{"head_dim": 64, "norm_eps": 1e-05, "parallel_block": true, "train_tokens": 582500000}
Below are experts of layer 4 (counted from 0) of a mixture-of-experts language model. Rows are named router (the router's row for the expert), up (a neuron's input weights, with its number), down (a neuron's output weights, with its number) and show model dimensions 0-191. Each number is 128 + 24 x the weight over its row's rms, rounded and kept within 0 to 255. Numbers have three digits each.
Before each expert's rows: "raises" lists some tokens whose logits its average output raises strongly, later layers aside. This comes from a sample of Wikipedia text that the model never trained on.

# expert 58
raises: "\"", " and", " |"
router:165129104102117119128171141135118074126122124107141093133136139136159155136124130123109148138107166134137161124135136092118119118139084132134071120125133148131167180124147113134157117124116091108119154168132128137130144117113113095116148135128071114123121106169186093135144147135114142117056128132184100172119128113138147167137129120149116133119137134136131148116132104109115109150132154132070119093176143129134132110142117130150128127130122105059130116198119120141146131153123110092170064103111149146140107109113136085131148111136126121117110105158184096120066104106098147122
up0:202113114152151111127111082134132112122107102167137105122154150139115137146137163132121178106126144099162150103140100106124121117102176064105141125153144132129151174105128130141101118123141098123100081151125144115094090122111104091130129147088123136152143165125150116128113138132108100166161142120146156167097126135147090086133099132140112117117101107139129141153114122160106136176154113157088152083134125090122116152163147109131088145102128111141134141162155139147125127180127140115115090170160164123111123134088141094107148090141149142138090102122102136086087097135138142153
down0:123140166141107138138145095126126156068112109131128105103095087115163124128126121132163097158146117148090111168097136147126145138148111152138086132105079153136096117148138127104157123108098140097153147132156166070176136131080120144116107126140096131118138131098108137147207097126124110108075147106158147097132171172128129120096155157101075159121130105098129106111134129118123115116104155119154121173154119114125096117142132149163126099155131103144110107148137136173093117129108127133113156158154112128159110155132117141126110129136114148148108121116180098126156187129168128139
up1:120128086151132164116130101133121166163142151133172077099102132174082116111132120093142113129092112137145167159102116108140107132109155109089152142146137114119116167122158142077143184159147138118121110164132129098161101148118122152167136089131121142092126115080134107128107140108122154102133083122138142130120122136112125095153119176124119107125103135137119153112141104096134148154151133086177107090126149119142098135118103132124099101197123160118135083131140133164157149087123124122149113130094100112141136149137144162117103112101083105151170114135086125135178135128097123164
down1:135108095117191121109111142164124165146132108127095145111120140123133126155111137126116131140155176114135142111141163134150127174104103113131126070118136115120126083175119116166154095128127137154129114137156097138129141141124146101117091171142152152119152133151122110117140154147169086130138093174163132124209130103133149145151131118171062112129147063121113083108110117109123114126087144118112138154098151150104147134149109120079106141112115123103105088112133119155111156127162146128103136143168179115115145115131079109117129118123105118134111131150193101109123131139099128121
up2:103118143106096139122165111133117090152112118139125137146179110155132118189107133140148105148118132133152165127143102178117121124135114093123107146126112170153123153180138125126075119123157177137124082154178124116126127117099103159156155082088105163139130089149143105151120132137156107112095136127174162125123107134118116091151115123130089108128129146099136130150098129120158142193156127132143098075113129095133116071093132100131160131130129099098130098111112150173188118141121125089108141132152138119159101137108138150135127136148143117147113150134114105124080158129134177134
down2:114112152115149122106151125115148127104105106141098128075077124126135130106138104074127103174104145130110119142109102127151118177109131124157117146161088139175138158177140145123158140134103100099115169110152137090173131124130130128141082136121102132158152106137124106119096158145093137150131098122113156127133154147115121121178100142154134140108114133144089110116042161163134114107162144129118132130162164108129139126113123123115139099167097132127106117131127124113058121164148168141138114112131099154145138138136160098110126127147174081167136072137140149133113159123159091128
up3:179132108098085112101140172100154068097102157077130124122150129093171141164104131131151132100133154138111082125133172132136133104127123123118077127071133152118141120122097120153127129086130123149099109157135134073153156110148121120099115134140100107144139137188119107125110114125147092132100161075147126159123090151134139155119192156150119132140136117156079163144097141131096131125112154131122113149121148155141126099123131153132111128095127135132112145181100142114115143111133122127134158110106120147126100136135152157174109130169151145124162114172168138121120132070109112127
down3:109101112119095117152144137099135122156131102182140100157116124126106144124148110137122152124118116130155127121091130093128152142155142111129150107160121102106119101111141165117113118104104105100153111143155152149129142095170129109130116161119127147085133116099148157169098141101127157159138114155077138099093142145103163099138106116152119115152133168131148180118161116138131160139160122182149147099090104136145159093085103132113150134175109137169127105105147078121109182173162082101112103151107085098139114119153102156133117148119126188107086138116086123105135123131106130119
up4:103136138109148101144106110150112091168103149122115162163097173130162116120136163128148119145147135097131140133149118115103139108098146115108095151111123135122109130087154137114165096091129099124166155135141108112142108091116093150124149151220138164121130096119107125128116124151125054108109115127104122146159100078083149117096150098161134160140179117104136128076115102117114146144132104132140156112132095111149157124115149118142158152095140094139135153117146107125116180129111125119094082142138115147141134132130132140163093158088134158126121150107147133114131115159160164178
down4:143121114158139117118166125140155155115092119115123100175151119162079106129185106087123105131145098133185118131104121121096137128125094136148182106147134117100092129142113122137160096184133132149132120125127128161108128172140147170132120084097066156090133165133105146096166138123144130127158142107096130129139171155155131120111124093114122072135124101130127135158095159108148107118140136153107076152105120132117124121131113119126132148143188120180154129125164120109126092117144143148104126088119148126128144153140120128102148056110157108085113118127157136135158150114108121127
up5:130145138141150132151142127138104150113129140098137154150128141131127163106065197123112128119146092138167128132158146086119135113148129152162111150139164138097116096099109092058127097123149146136137137114130181120125121144120152112128138148141168086131168108116118155111145098117097112129134186143057112167107103164128151137069161109078133137138125131159135131095146147132134143120131149150073159118156160118130118134139119136132138094146129130088142186167111124135114149117144107130125107148116123140133123074114122076121116099140081135123147135100113118147108131127111084108
down5:107140109102112122107123163098161131137087130176096102138106173127137112121143110121175111088109151132108123166151133141139116122135147111168134112152115136124174123132059175146126121163124103149187140090150108120103111121162100118177096086107118116142085098173139082160107108160137140118140103147122137092142141101127085140182074120108157110101146107143131095128119132121144122147141137123138174132155111123138169129164130102136109125117108125136079131120112154122148101140106151099136144083128133145134189107104102130125126132152144152120135141118120114110129095172149165142
up6:118174131113131148097138097097086100120117130140122127164087097147099117115144125155146113119111115159121165133105105161129112125107154142120179093169131108133079141182188170125146133139135181107132123113126106174082149117165114104109102136127153157157135116143166095125110116136121086159113145142114135136115091141157101097158106150122149087132137144112149089117117115140139129106162138103107112110104119115138130163116103116120141121121156081121143090100102106102139154123137165132134134116148111125142142119118104133103084144086131078126146167171143093121148175166142174102
down6:111145112125126128115115157123120129116124172160134128114118118169126125148137128089086151159149132118141138190120121128067106159098118139150133114149161173102108166094097148167138134132101170116144136113107080115117124144141138074145128141125119119156105106130113141126132130139147132115149111115093135169139124108121108087127162156132116104173149122142132160173151109151121121086153125073131113105069066154145170107133090166127105095134090116110121150116127131139138162116137130125129110175108151113085133101079155114175092142096129155161167150142122142130136105125136132085
up7:156145140106107112135169146112185137136118102121123136131134121135093113119077153140140149161139165119175109132125115136135112113101131123132164152095147100184122163117115146123156095129125104140138076103131105158119130110096123125146160146158122163142108133128125110129130156128118046137110162117146117144091127096159149105092144092096116132149112113165115123181117154106125164143138140138134083143171112066166153157094106112098151122151081089106119109097121129170157143145112136110080153149114158115114111138130131108101124139150150119116111106095140121129097143188140145110
down7:115142118138089147111116095162108117077060147120126118151143102147152150104119158153124164134110141097142117139126104138125130069118172143126168126143143110093153121108144116099155149095083133118119072153132081138101128123124147134119171140097128099129149092114165170110140121159091178113140175113115128126079081138137132131141104145128108127096112164113062149100152104150130140117112124144162148127126115154134127113122191130115111171154112140172135152158119153084112134122146123141133111132123122105112141122131128095116103141101164139140153159103134156146123161118090134171
up8:132177123092131129129100142127144167058112078087112130171125182102139134140120160147104134128142144151152137136109093093115108149129117180132146170124087181117163147151129141154152166140118126107103103188154097154135152190139159110121118135116128143129134138128150113105160107161137172147112077118140110139129118108132149136110131136129159119089100110122120139158122143121067111125113139105142158103121136155142139114134134119136079123132128112074175148121148137122094138167134135126097119135143139103135110155123125071167167105130137120099116126092140103115106152108112099140
down8:125156144168141141130141140098106139145126151176118152148145091146090122133111126158114136128138078133088096119114140125147139128116108112102154130157120099116114081136111146084125137141124135117162135114119172093140136099117120106163133111151120083144132123163122130146168142126110112100105128210149093114167123137101161129095107151140147131166108098144164150104138152166149168111122106170126164107126117092131106135108155059121139133160143156148143092155107094089119110113159092116128124119115099175073123134155143147098111153115131167087153131105129102128151091104141140116
up9:155116117145127094156121123137108120097109144129107117086137137109116160150118121145119111162136188116122129116126155125107133144104131148135102103116103133072181139107104161140112104160126092114125136149081170155111082142151136113141070144150171121152079134157151077128123143129134088131104147077120137134153129136123097105133133152178124113112151127123113083160126178149136150111117099160129100130085078116102110144150128100134150125100123116121143122154175119119133111107153117090175082143145127117127134149103120059152147055136107118134122118124131142136130102139129156131
down9:188112138136095118111140141079123120137112126109142131149106122141136123126102139120110146157124100133118148092125136095126105124143104117122146127148135172149097145161102137145098148125117158099108130175127130135079107129080122139079165125107112092111165090105107111100130076150136070139127138172140113137116124184126107127133154133149115125120114152082109138120091173140104102155161156140090121102175154143136097158145135153164092094137139104114119153123111156129122121110110197120118123118144172167134116119116150136155129131151107080121129139177138147092108154176166121152
up10:153110130170094162108105106170119144149100156141125161106093129109100153131125175143171115103116153141157106154120157103105141108122153139113126136159141160119101140143100125179139117155150111126103105126103142101117130138151121148125113101163133140094115133106157114150110159113149137127158120092102103121163165118104112149162102122095145116132110066211104080148111139163144114132140140144099148127089146092089119129132152129122123065114154111106153135166090177119074103137150088165127130108138112127157153104147138116147117110139137142133117096095130119157096122145147111114
down10:143137128118156151158167110138132134134146150114106138097143159116137090175102038145095135146092119091097134128137148156105128103128121142139098151128143148123117151168132076104090143110132109152147121128114122158134145103125110142119169117136129126140113084113118170141162131088132149144100137097140142153119083109138168109068147149114105138125113182102169126128130160098100147164130121122125182108127107148150133149127181130127142172113147157109107115139096151132160112128119128087128190101085109179133128126129104150145130118152128080124123158121109131114144126107145118090

# expert 42
raises: " of", " and", ";", "-d", ","
router:108134119114133121106124159134128077154122135127167112113133151147141113143099113112119122113148129109138173107101127080106107127141112134182110095136129142142106163110165101105150144109099090131097172149133135156120172138129118129099123139123087096116143182155173127139117120157092137142114121147130143169123111110120131129142137127128187141119143108116161148144136066139100135145132169154086116102183113107118135121173127162141139129127140116103130098171109140170118169155129107119170073111084207146154141114126112100120144165143125129134089124143126108116108101126086134097
up0:125190144102130112123121124127104130093103100133129126162094128121085087126106142146148119117136105138148135140082167128162117111094103137104091101123129160099109146128132155129093182084111126086116058126137131130117140118122117123122146122092101132147134187102143101127110083140148115141141102099086146123136122118147133096099136151145174149121109129116151145165147109114144143101171126130088174105161139118136140149148172138137141134130116123130129081149128159167126085160117142114148161183065156131134148139148123158130092124118155154110142152150117129102088150113159153094
down0:133103108120090131140100150126118110115121156144104081115106174147128129131128104158139099129099129147159126105143176147154146128093136151125164138144150105121099102111134148113148114141143135126110120100201174117119154132141109130143099119162124153173115126092127158169122129152121145108100084142079136130142106149164138112108069135094139118100166159174098137116140098129129104127177080135142155114128107170100118116146111127165123094132130142156121096120139139136124108141135093169140097123191088124120115114129130131085151181069149106129095135123100140125124123145139083144
up1:112129128134178141127147114102142184170102136135090136140127148147125160106163120116126151129118134086168130131131096135147119097130128150122107123123132154119189107158136131151114118153111187084124131169156126126119128120156141205163123106128142155119158142138182147165112136114143134123118094124167098086153103120075102104136143172150116123109151123121159104170121130120152140101116110109119151089128084120111169122096104142130146115138115141118164095087132129146152085115147083137145111135141141162150079083115119171120109088137156122133143122130101112157111115145150090130
down1:140142102110180130132166104183124109109134158101110162101104122111094123173126138118135129118156127121167182106125127118112183089150158103104165116107144144133081119126129105121128104102074139105133108147116130155113118161124166120129168150132125105128133081124127144094118139136113104124098171153116172160121125132129174094114128136142079121168089121117127148080113123146138148137092177101155110148151145126143089147125119150150117150154142120162106098148110118137153105074146076150175149156147084108098117131122112107095135120171147128120102147136102129112137098130140145133
up2:115127154144123122204129138146141109166087138103126153131181150158118129161160184158112151137134136161126180133117153088146124137111104144150113110153110096087130103111130145099100104133127126142091140142130113162171116113142133175086127122120135115155160132109117112152151137162149137138129122106113102109127133096138098133133135142171148115111127140136165134108099127139092148099084124132104152176148100150106160099125102125130103173108126117196167126105108105132088091106136122129140136108131136150099142115127115124126201157086124190128090101135131140131105116161125135123
down2:113095118151085150105118118117138176114135174126125148141112127089085114120150135166116084111144112150130153104102091162131105144166117107132122128138130071157109125169143121117152171133141171127137127128144109157087127177095151126121130132125105129119125091100095112114152150129107088122186133084137103121137139121171113134094142118106169130130117170131081140134150143076145066114121123123132130082110190118084168142134123097156145117112118135130152125142110134112149142116105114145118142099135160130142143181162141110133117145119182100135159159148138107150103158101121151117
up3:156131135159094127085122133123115089133156130120195128145140140186119134132148131139155084166111151167118118125155116172159158141137114099071125142187147120141094191126058084109114116094162115127134134131117121124102185140131109149131090162110137168154100138074106122160125095127115142148133108134106115142120139105130137115159132124082117125102135103148114153092127148131102131110141120100086117105146151128134134135132143092111136160103158152151183110144121132107120124116151149143134152138129132109149136126138137164106106158129135148117112104123100132065096161159140139134
down3:140110138141101101128143097131098095173112127138128102114153143145153117153156112171137148160128094124127124154121108112168132141138135136119150159165140098133115163125058108129129106105133140104143121109136131106088143154142077135173128176142153124089116136112104110107092119112128162156173100159161074141123067108135099103121141145149162127161102087128149123103135150122137174152100096121137137140084112123122103125102133117127154151091152145126141128124123086110128106128119130136134113128149110124176148112084128170207138142088120097098157092154106153139131126155123124160
up4:130146084166160107134138113152120181096105126127114194145131115121137104142124139145112085083145115111144125083137126137156128106105163143105116113098155169163123152106048115113133127120138139095114142155138153102102140136163155126062164144122134115120151127120131139117138120116127137099125159109101114147130152113085154120123125174109095122116113174162112109112147139112137125123088159131089154147124085098069119126163163153139147097092105146163135109114086107117144114152140129146168125130160098114137099135121069131121129126149118152163134136167108132164129140146128134094
down4:144108130104157129127123083150142152115128154130103146135113139100107175099123164095109109112156177160102118081143126119124127133067120107127119119105123164139103132162074107109097088114149140124134114100141115111122152121079152136129159174112129129107117161137160161139133125107116148099132153106123098128160128139158114140151070148125133135095106117104117144094160123115171103177140096178127146139136096106098166105103160148136103135118063131116152123158138142115108140114135118126157120127085163123151129093144139170141125172145118128098106133182127182120116171140132160127
up5:126096190106070084129168155122125112127137126123100111105144098147114112146125152108109150133138141154139097108098126100140108165153139116153157119122133189140108170128125158142204129107130160144204108118155154116128153086116142087086135141103141110173126144096151112149157093150103146098086108131154143140146159146110149154121126135150151112142131112145133143142125150112106108097116136140106138189117083106095117111111133123128173121118116133141109121098128099125182107116097157127096146118145114127154113122113085154098148108130138088126121088126115104135154120149146117110
down5:156136149081105131120136146084105104105106099141137094142106122157162134124130130127115109129117218155120126135089112149135112118063148165161088125120148112121181150114128091129131140114120103163117142148134147114120117106176121118121138114116144116129107134139146107110103100125135161112186095148140151133108164095089096128164137129162138131128131105122161113154138161155108092134140130126153124105164156125117155116123126132158153114130084094098109155109112135147097133111092135129141089105138094143114113103127114116162090133133141139147077174140106101147159200168160138125
up6:120169097125161070153114117144105159154132177149170104101124174143101126140123143130128136148135099121128132084116186125075116116130101074119102130089140126166083153125153108135138130094160078159141122130146095109111138175090127154109135113150147135099109123169202163158143124105129106154102110137145162131115126101141109124075132123141085140134102085151131141142105097133116133130079139121119103145127138116152171135117126145100155155141114116142099137103089099127142140099136120132133122122160121145186126162120121134097138137129082143124106157147153138115122120154140157142
down6:125128186122114136156138094123093116115154125123126151160141158113148125094106143146111145162124101161130110152097141121120156135109119087137135113131134193108166146113135119166112142130110115145139138123145085100121146183137135147159154145129166127148106118113063124163146105120100095156099170088123151128105128133172132146106113167140113103146148125135130118115150105154137110124130157060167153084121160138159105138111138083155132126110102115129115123104150165150109096152109106120118103137130136144095138126109115113097145117163161127094166182147106141107083075105149104092
up7:109135121136066126116128121148128118127116115153167117113137117118059108130128165120163109111152157105156136126106175106149089119119131127111143097114115049105132135142153139131088136135166113130091121142136156146144155145108119121129129104162134127115116078143132130150100130143089147166113120120130167107171129129129125129165108130085163153094092129152139144135101094189126143105159123171133157101135160142127152161158105123146135145145129124158093171130082158149140120104108123123144146093090111097140156104112124130145096126079160110157120144177108111085127166125113161149
down7:129124113116154113131109121127116133187141197083149134133123095126112150158099126138133152121076144136147139104126155143140094153150143116105146080061141123122149107157108125112123130107113142125093143129133102120117131113156106165126182170130147115142156115110136135180144069104158113116135123163109123152121114082139133116081101135135118159152121133117092104159119106123102153094172153106116154153156130136137148124137139143184112090115160106133153104136117097098105130142149132099129155152143087150132084120143117155141159124159083145143099117158161152075122098107141100105
up8:157126162121150148112126160116116106126104160154147136121132134136135116112079133134190114146166149103110127134168088119146143174118125120085135099126127141087128124103126125134123143076117109150121142147110123182107086137144105093085116179149168077118154112151126111135143114184113095164107155125104124175108111111176111128105143126168138167163159095085094114164111117144098142132141119120126124114115076144134142136158107128153154075123150080133095144132113154121127131112127125147136112138127189097142147132135137099148159139146125088121097106109118134107101114157141114099
down8:149126097178090104134133168133111129171081052150146130134144145121148140172152127105144149120125120105177161143101131093151166144120129147114142126143114139151078143111103143150165128160162152134122160169150165130118113147114132136118131139137116113106181112112126143112148160085074104121095161147088083115175138165124101117132131108110106135112119132118112132116110110143111145091128129162132145104104094114069158137129137122121133138159097089127119120138116098132148097114162195100111101121112153129106107154126144120133112128101136127084135107143112128133082114172136151148
up9:134134107186140122099130128106164145159136159145160115127110092111197080095126140121109132119107146110118164151096124118130131133130095160168118096122135094147123119074137111116101084104157116139144159107128081086107139162132073131147116154117193142179143104116134121114151110128125127164129127148130131134152114106129133112082157106157136109142120116119139118117156156166088151093099141069077117152080128143138169112134157160152137119164131137141098133165104135111091136119096141131160093121161135125132138141147141129134151140105101145145096117119139165144173117104120124120
down9:136115116114117168179104109094155100097127095114133114116197138131122131107124071122133164099118082123105142144127159153153112115144128144153125187159136095132124128127123109146103163112132138165139104142078138134125146107076089129109130109119130156116109132148148114117137117120114170135107161086121124119099168111131104150156120122067112136093134132161101152127116126161094115140117137166153128083133161102114108131108119159125164146149174112122141149143147142140154137123144121124141126134154101122174130111100157156062118148127078100160109134110153132117126095077120162167
up10:092121122125171155144117172097120100110146126113128071091125129126128114132123113107144108154145080090143177110091128092129114124139096068139121117132171178095118162133136118142144105133084113081142183178145160119118148119132100162110141120093163149130154142089149137096158114085118149123130167142154132133141126130147128106121144099135116116155102136129161141090113141086103141137104178118130157102132121121151140136159135140146182149172115115162105128128104122174127146111117092147123118122131139166131106150134126123106080134142140147142152101118107082167115119127112077134
down10:139135124114140123125117095107135151124119107140099106146119133132169116132149150085132084091125169168138126156149129135129136173132144131118167124116112094102129137102096153116115117088128105142176139063128091123112127152106128110098087105155169165116115110135144116170123158112114179127170137136082147138127122173157097123112109092087121107114180117136070075154105136107148153160153125174152128165120121147109147155150128139153178126103159123113119109121167094117124117121136121118119158127137100110147122151137115092117138183093109167079134144094141128119141110145154123135

# expert 9
raises: "==", "\"", "====\n\n", " ==\n\n", " ===\n\n", " ===\n"
router:163131104133110132118122128147116095152119082103138117125134135117136116113117128143117126144091150092135094134103148075131119125131064141118092121114112168141162138102138119156135125143108139134130144177163138208142122114144098062111123133113129113118110110162171113129158130206070126140094114091181082134107137117113143140139156119128142132115126116137128110147139138133107182122123182158081135126109128125134129140137149112159176140112149121096131130157135183155136142102090117122129089165156157121144120127127145102152143112124139099129099102165163112140082126113114138113
up0:110097113099128195132088135162099120137076120123128115115117133107095105113115115140096082180125148122134121153160108107131118120089124132133123145144123119090132150116149125105131125132107143130118151135134146171153113119157121070138110142160147129104157103122131141124203127183104147127139110108127104124127111139110153113144115115084149121141149133122113153126127191116115120130133174163119186149123085167153156115097125123180155104113129138113113129152111127143147139085125140115091141145150143119123133133155159070194140135074140098122121104105141167101152086118149144122
down0:142176155177120125123147156115130129151133137142128149113131099134154119136134122098137174136127137090159177170071171119155145160166102136138138110131140174180173100096147130157098181123151106113145085129155149090110136104114134117151118090106096099144121120149130088101139116110095108116135150115134115137124172153138091098083134118150158129112117122118110098137099119091090162113108159118136130110121104120105111153159117107103132143154155124113098140114193148132090078150125128132134123129115152157086094144104136129112130083165106128104164126158127095104140125141117146141
up1:125135093097130191120115097135144110119086093137143147144099111107110120112108140142161140178114108116120153117103127070131117150156080132091176103121135150137139116156131103133161186141125110162142068130157123165156123164117103125136167134140128107124127145098158164132125105146129122098143111124151147149145133111093120099147138136098093163123144117112136163113145155120120106110089121100145143187117110104087144139139112141165093142123116154178083145100120112135158107119124150126114193136132131092125128159140170132137160083135124094105125093099104114120158125113118150164
down1:117125178116160115099112156165163132151150179117132118083162135130171095169162097107094124098132156121150130114142115152097132135060164121162089147122132131137111116098144119136087104127126158097105165126129135083136129127108159147150089074132138191121144131144152128135150138108137125113103142118092133072129146150159126127106125105146150151085117121141137129146119108098135159150124144149127153094144163143163121109098125112114155154118125140077144085146143167139108133132119101115144093095165159134140122130099115139089109154080155125127145122143178118123090137123107110103
up2:161186135130100112129122155134105109110096129118102146133137110077101126133087135103151118121136166094098152122127099111148094098136110113127088137176122125135116143163150128134111141138131114163121141156122139162133132083098138099134100127111198157129120135085133064112115144138128133148092111172105126096111089113085112158136143095123160132136119074119116149141123133140102106127151148105127143111106110087135092159141163102135128122137140150156134134140158117118163119164111159127113114150126139167153137073123119110146145184111125173139162114132124147167070173084108142128
down2:123084092159145143137115096160151170125121120153149100139137161126167132107160119142105117155118134147132128147112142089164146138142116117162120172116144136116135083125125119148143098131103109094171138102126134141116126140135151133150164136140057115115111129173130169097116118113136129123151158104135081160132171144141110092117126195131118141109135143156119133120157147116131110143119094196141151120119094137132145091071136127121149155152167096124125123124113126145070129126162112160106142110106105129085108179133112168143088100132111072112104128107124129117144071139109118102
up3:096144137122103188123121158142154125115123178159082148151123136120118107092186114060137127104118123097121136109100133137127111154177157127128104118120102166113111114120136137118131137173143136156139140094095114089104112133104109120122139128128147133143101129177145124092137180110127096182114089118134178065158122123148131141082129128128163104123129120141171141121101119113112117136118113101115121125118164094129121100171142135169147125125086112138084162164140108124165097134088167164086125153129149135136110113134117130127114160133137114121159129115090119154068138110135119134
down3:132098162102144118152156121107133120130143071132160089128116166126114168160127183175148089131109093147127172122148106173125125105131163116173169143122108081146127096102132122111142099094133136116128137105141140128146196132169156098109112148113136115147094141067110153178123128113105189126143154115153107165109134118112091144152107163117097144120151165128060105148111104126144139124149133158156108119122119119109137135134140135144126160125121116174154117127108106140096140134126080101158085139120096111105142143102130151103126116123159097112094122118129139112152114127100127123
up4:117118113128144148104143145129114133143135090134116155136156138104111101135100145150148121185100145106128134149096140113118163111100115117130125106079146149136125112155137138124122162178121137161143115109152144152148098138166087133135079138123144114092122155150144141163166155087127133136071145121117112134101158135146131138116079126129122144119135145137110103181102154127127129122114182139169169148072084146103104117135091111147132140183111139111140144146150182142131142135116102093107166109113133140118123109086126100140142124115106110173134093142175149184074120110101082103
down4:147127115129116129147083089127142111126144150130142128136100146142140119143135123087084154093140119137125134120143089138105086144151109136123140158160090113151138117060157141105129101111162099096136167137110106154147153100151162101131169148121132134141107105134128110097124098184095133154159079148146148117140100163076147090133169143141129144137117131126116156069116134120132128119133107126132068130175146143150164145135159112117127131076119120139101117118112087127109150123154141129150122161160136123138156129147123130156130148149111145041131157129073101083159126121121159136
up5:155118135120134136127135142150145119095109102106112130128127133118145107124112106110094113179133167130134051134107137112136109115122103107140090114113107113137120109097152056151160114123095128152127143153117117173145110109111103136135121160094135097121138099146155114080167128161084087109128138108120097116131150100087158113151143101147109154107125113160169124147093124133099159064100151180134118140131123154160160118112101111152118166148140100159119161162117174124152099156134152123098132138150141143144108159120163131153140115154155110080112077156145122109160126141129169131
down5:168109079131138132106117178109064123118123151127153087152129119139119112118125169170163152107103120141161163138101128114117139107121096159111156120133180175118156166151098174121077125112091137117130143091123147109121139151098174127099136098138159159109186159124141116157099103128148155113120136132095137106103133185134100137104152131121145144124117122096099147117155137124140090142159128108102121083123126077129139146129138149140137094136114157125117078108121097131113164146152130090155130137121138085106094084136121130114103116101117113177136161133139145157123110164146113126
up6:158113079151130143076101133161116125121130134110140163148142132130115133163140145121156149121109125175188081100140147104149147137148151147108136066128124173105122168119122095141137106105097164109137132085146132120182163126107148129137147095137101114084120094094135094140176136129091100142092111102140128147110161165100171130153118138106110157103132117148128133084129162108104120118112122102144147110166147145148109149129127145127140142118146135116104119117124058127119159152171125149127117143141142126127110124124170138137153141160159071147142161127122108118147097155099073143
down6:112135140096107115188179139126143094108135153133102109116061138128156126124122127117126124133108149103117132095115129169122113117128154113127102162141131093156141091165117174136136140119133101147120140123163140141072112106133107147109125110144155134123154165149083169087086134088126160129136143144104152076134130098169112152109176114136100088136146131134116120128145090137142119118122128142119095110088119121155180090117114107148113148132104133145125128151156171153124088099148150072127158111139130116108134130161094139103156100118128182119090107134137151129113171146160171093
up7:090183132117117134118117151154131136102134090130115131143140170127116125115097176107110135141099120088145091164139138107150122124127100137181152090110101139116151108063100180140098135134115151090145137184167156162126094150142134118090104144130116094110135131084160133105193124147094103122118097112138118114133141157102147123111151144176140088128110133124147123069126134133118150140147146175118137104141057146123143135113170144159154103095182146131127114119119135135134146122150138120105102114129147117125138157130140109167132091080157106131131107120111118128093107110125142132
down7:167064126179157137128133099095125141131101145112134116106143097132120141144169113119131144172143130138128167105142158120123112133098119101068134157150134085131141134188131115164163120112142139174108082146101106130142099104134142096141072091091156101126142130162107127104132134164162117116121159118114116141098117100159155160163103101087145162137127130113087106170112133116099135128107119109142159131077124110119103140109116090132092180162126091131113125124149130106138107117122142130119127141139138132107148123157169123147109136153107124129127137153147120122173178178153088125
up8:152129128116114115111166139137109130116143196121179122146142143140127159122140134123128149163124164123107117158117150143160112121154166112088182129141151126125177130159131098115166116123099123172072124150121117144137092126159093097137136117164135128102091134145161129135133133115136099081117134106123093156088144108088136075104126167172104111134121111125133154097116150121109133141165123114141086101117121094103103117126146134091114128090161109125123098107133076127177136090096137114127144141078098097112183117146115106111175099131119125124082130151110107121124159107135149104
down8:164118124160137163124120118115169108117136086130061156097169120098126118138121137130160117101101113115172120127165105132120137144128093067152112144147112124179105143117118166131127122140135142114173125131131127112129141079134150133092121151073117142127147107097115110097123103192128135156126133109115150099133128122189149139126136114059113137100122134141117113134112114120145117129121126166106169141120117131125146128121148127144096117173110118094135165111138155131112115139178109118082086112177136156167084146129134126175100158122145133104107165104150167114103099150092114145
up9:114144154125128074128164106089153178169110161150103149166120075152138171123133128126143101106150099142110141145131152145114142150158150116128134141172124110114099129128139143141153112098133136130112115139112152091142110154124121140142144137091136159143108145110118156131101164077146139135127115130165131114134131132124122109164126174111147111144097098140107142153151086123164088146165108128150128113179128101095070121146148139065135128115132119144125153116126102141097159089065115142161141091097098145101148128135101131068092144107122166175109160134130115142157162117133122147
down9:107139133132134102124135117178144133125156174090139145147144099158121162141134124134128103053144101135122136129148109159105131089149127104133158117116131107096121164151150125104124144132133134110119103141099059122107116127132137149143167160155124137115111138112122105155114140075131153120141129145124144162121092071157146138135131074148113089143130118147135127122171132111147083156124085104098068169117154151128129112106166163089103122125105166119179104132084129113111132137162127165131177119133098106153151126122086141079150154110141149137123157125106142168136100102115136154
up10:095149123122130081122147075084159185124134151154100066108150102162130139144145134135117127120138133133117129155069100176141119153135111153153139115131144126123129130120120097119152103103153164117158113141119147097153167172130095139139143132089110158149131119150091153153131178096176141133180108161137110137121138108116103133121159136119120128146102103132122147122148108152129095129120136118123121130164134128070100095139135136102146137140130110152113144104125101128107150079086129140149130079124086167127170134141107138079165094106151164131106125123076141163148145123133130169
down10:114116130111140118155094163129144149141127161138082107091133149104141120139131135105162119085193079152124156137119084151125110147169130090143141098129151120085097134128123159150155115089124146170132097095125109111124133166135128152169138165156147137114136130144123134128096160115159156125138081133119146173106120088122135110132130116121156116146153088117124108110110110138138099159153127101159141148082152089119131112156100185116048102107117103141140100106114111127114167123132128159160104105117119085103160121133117150162123156092111189149128130108131168134108132141125124134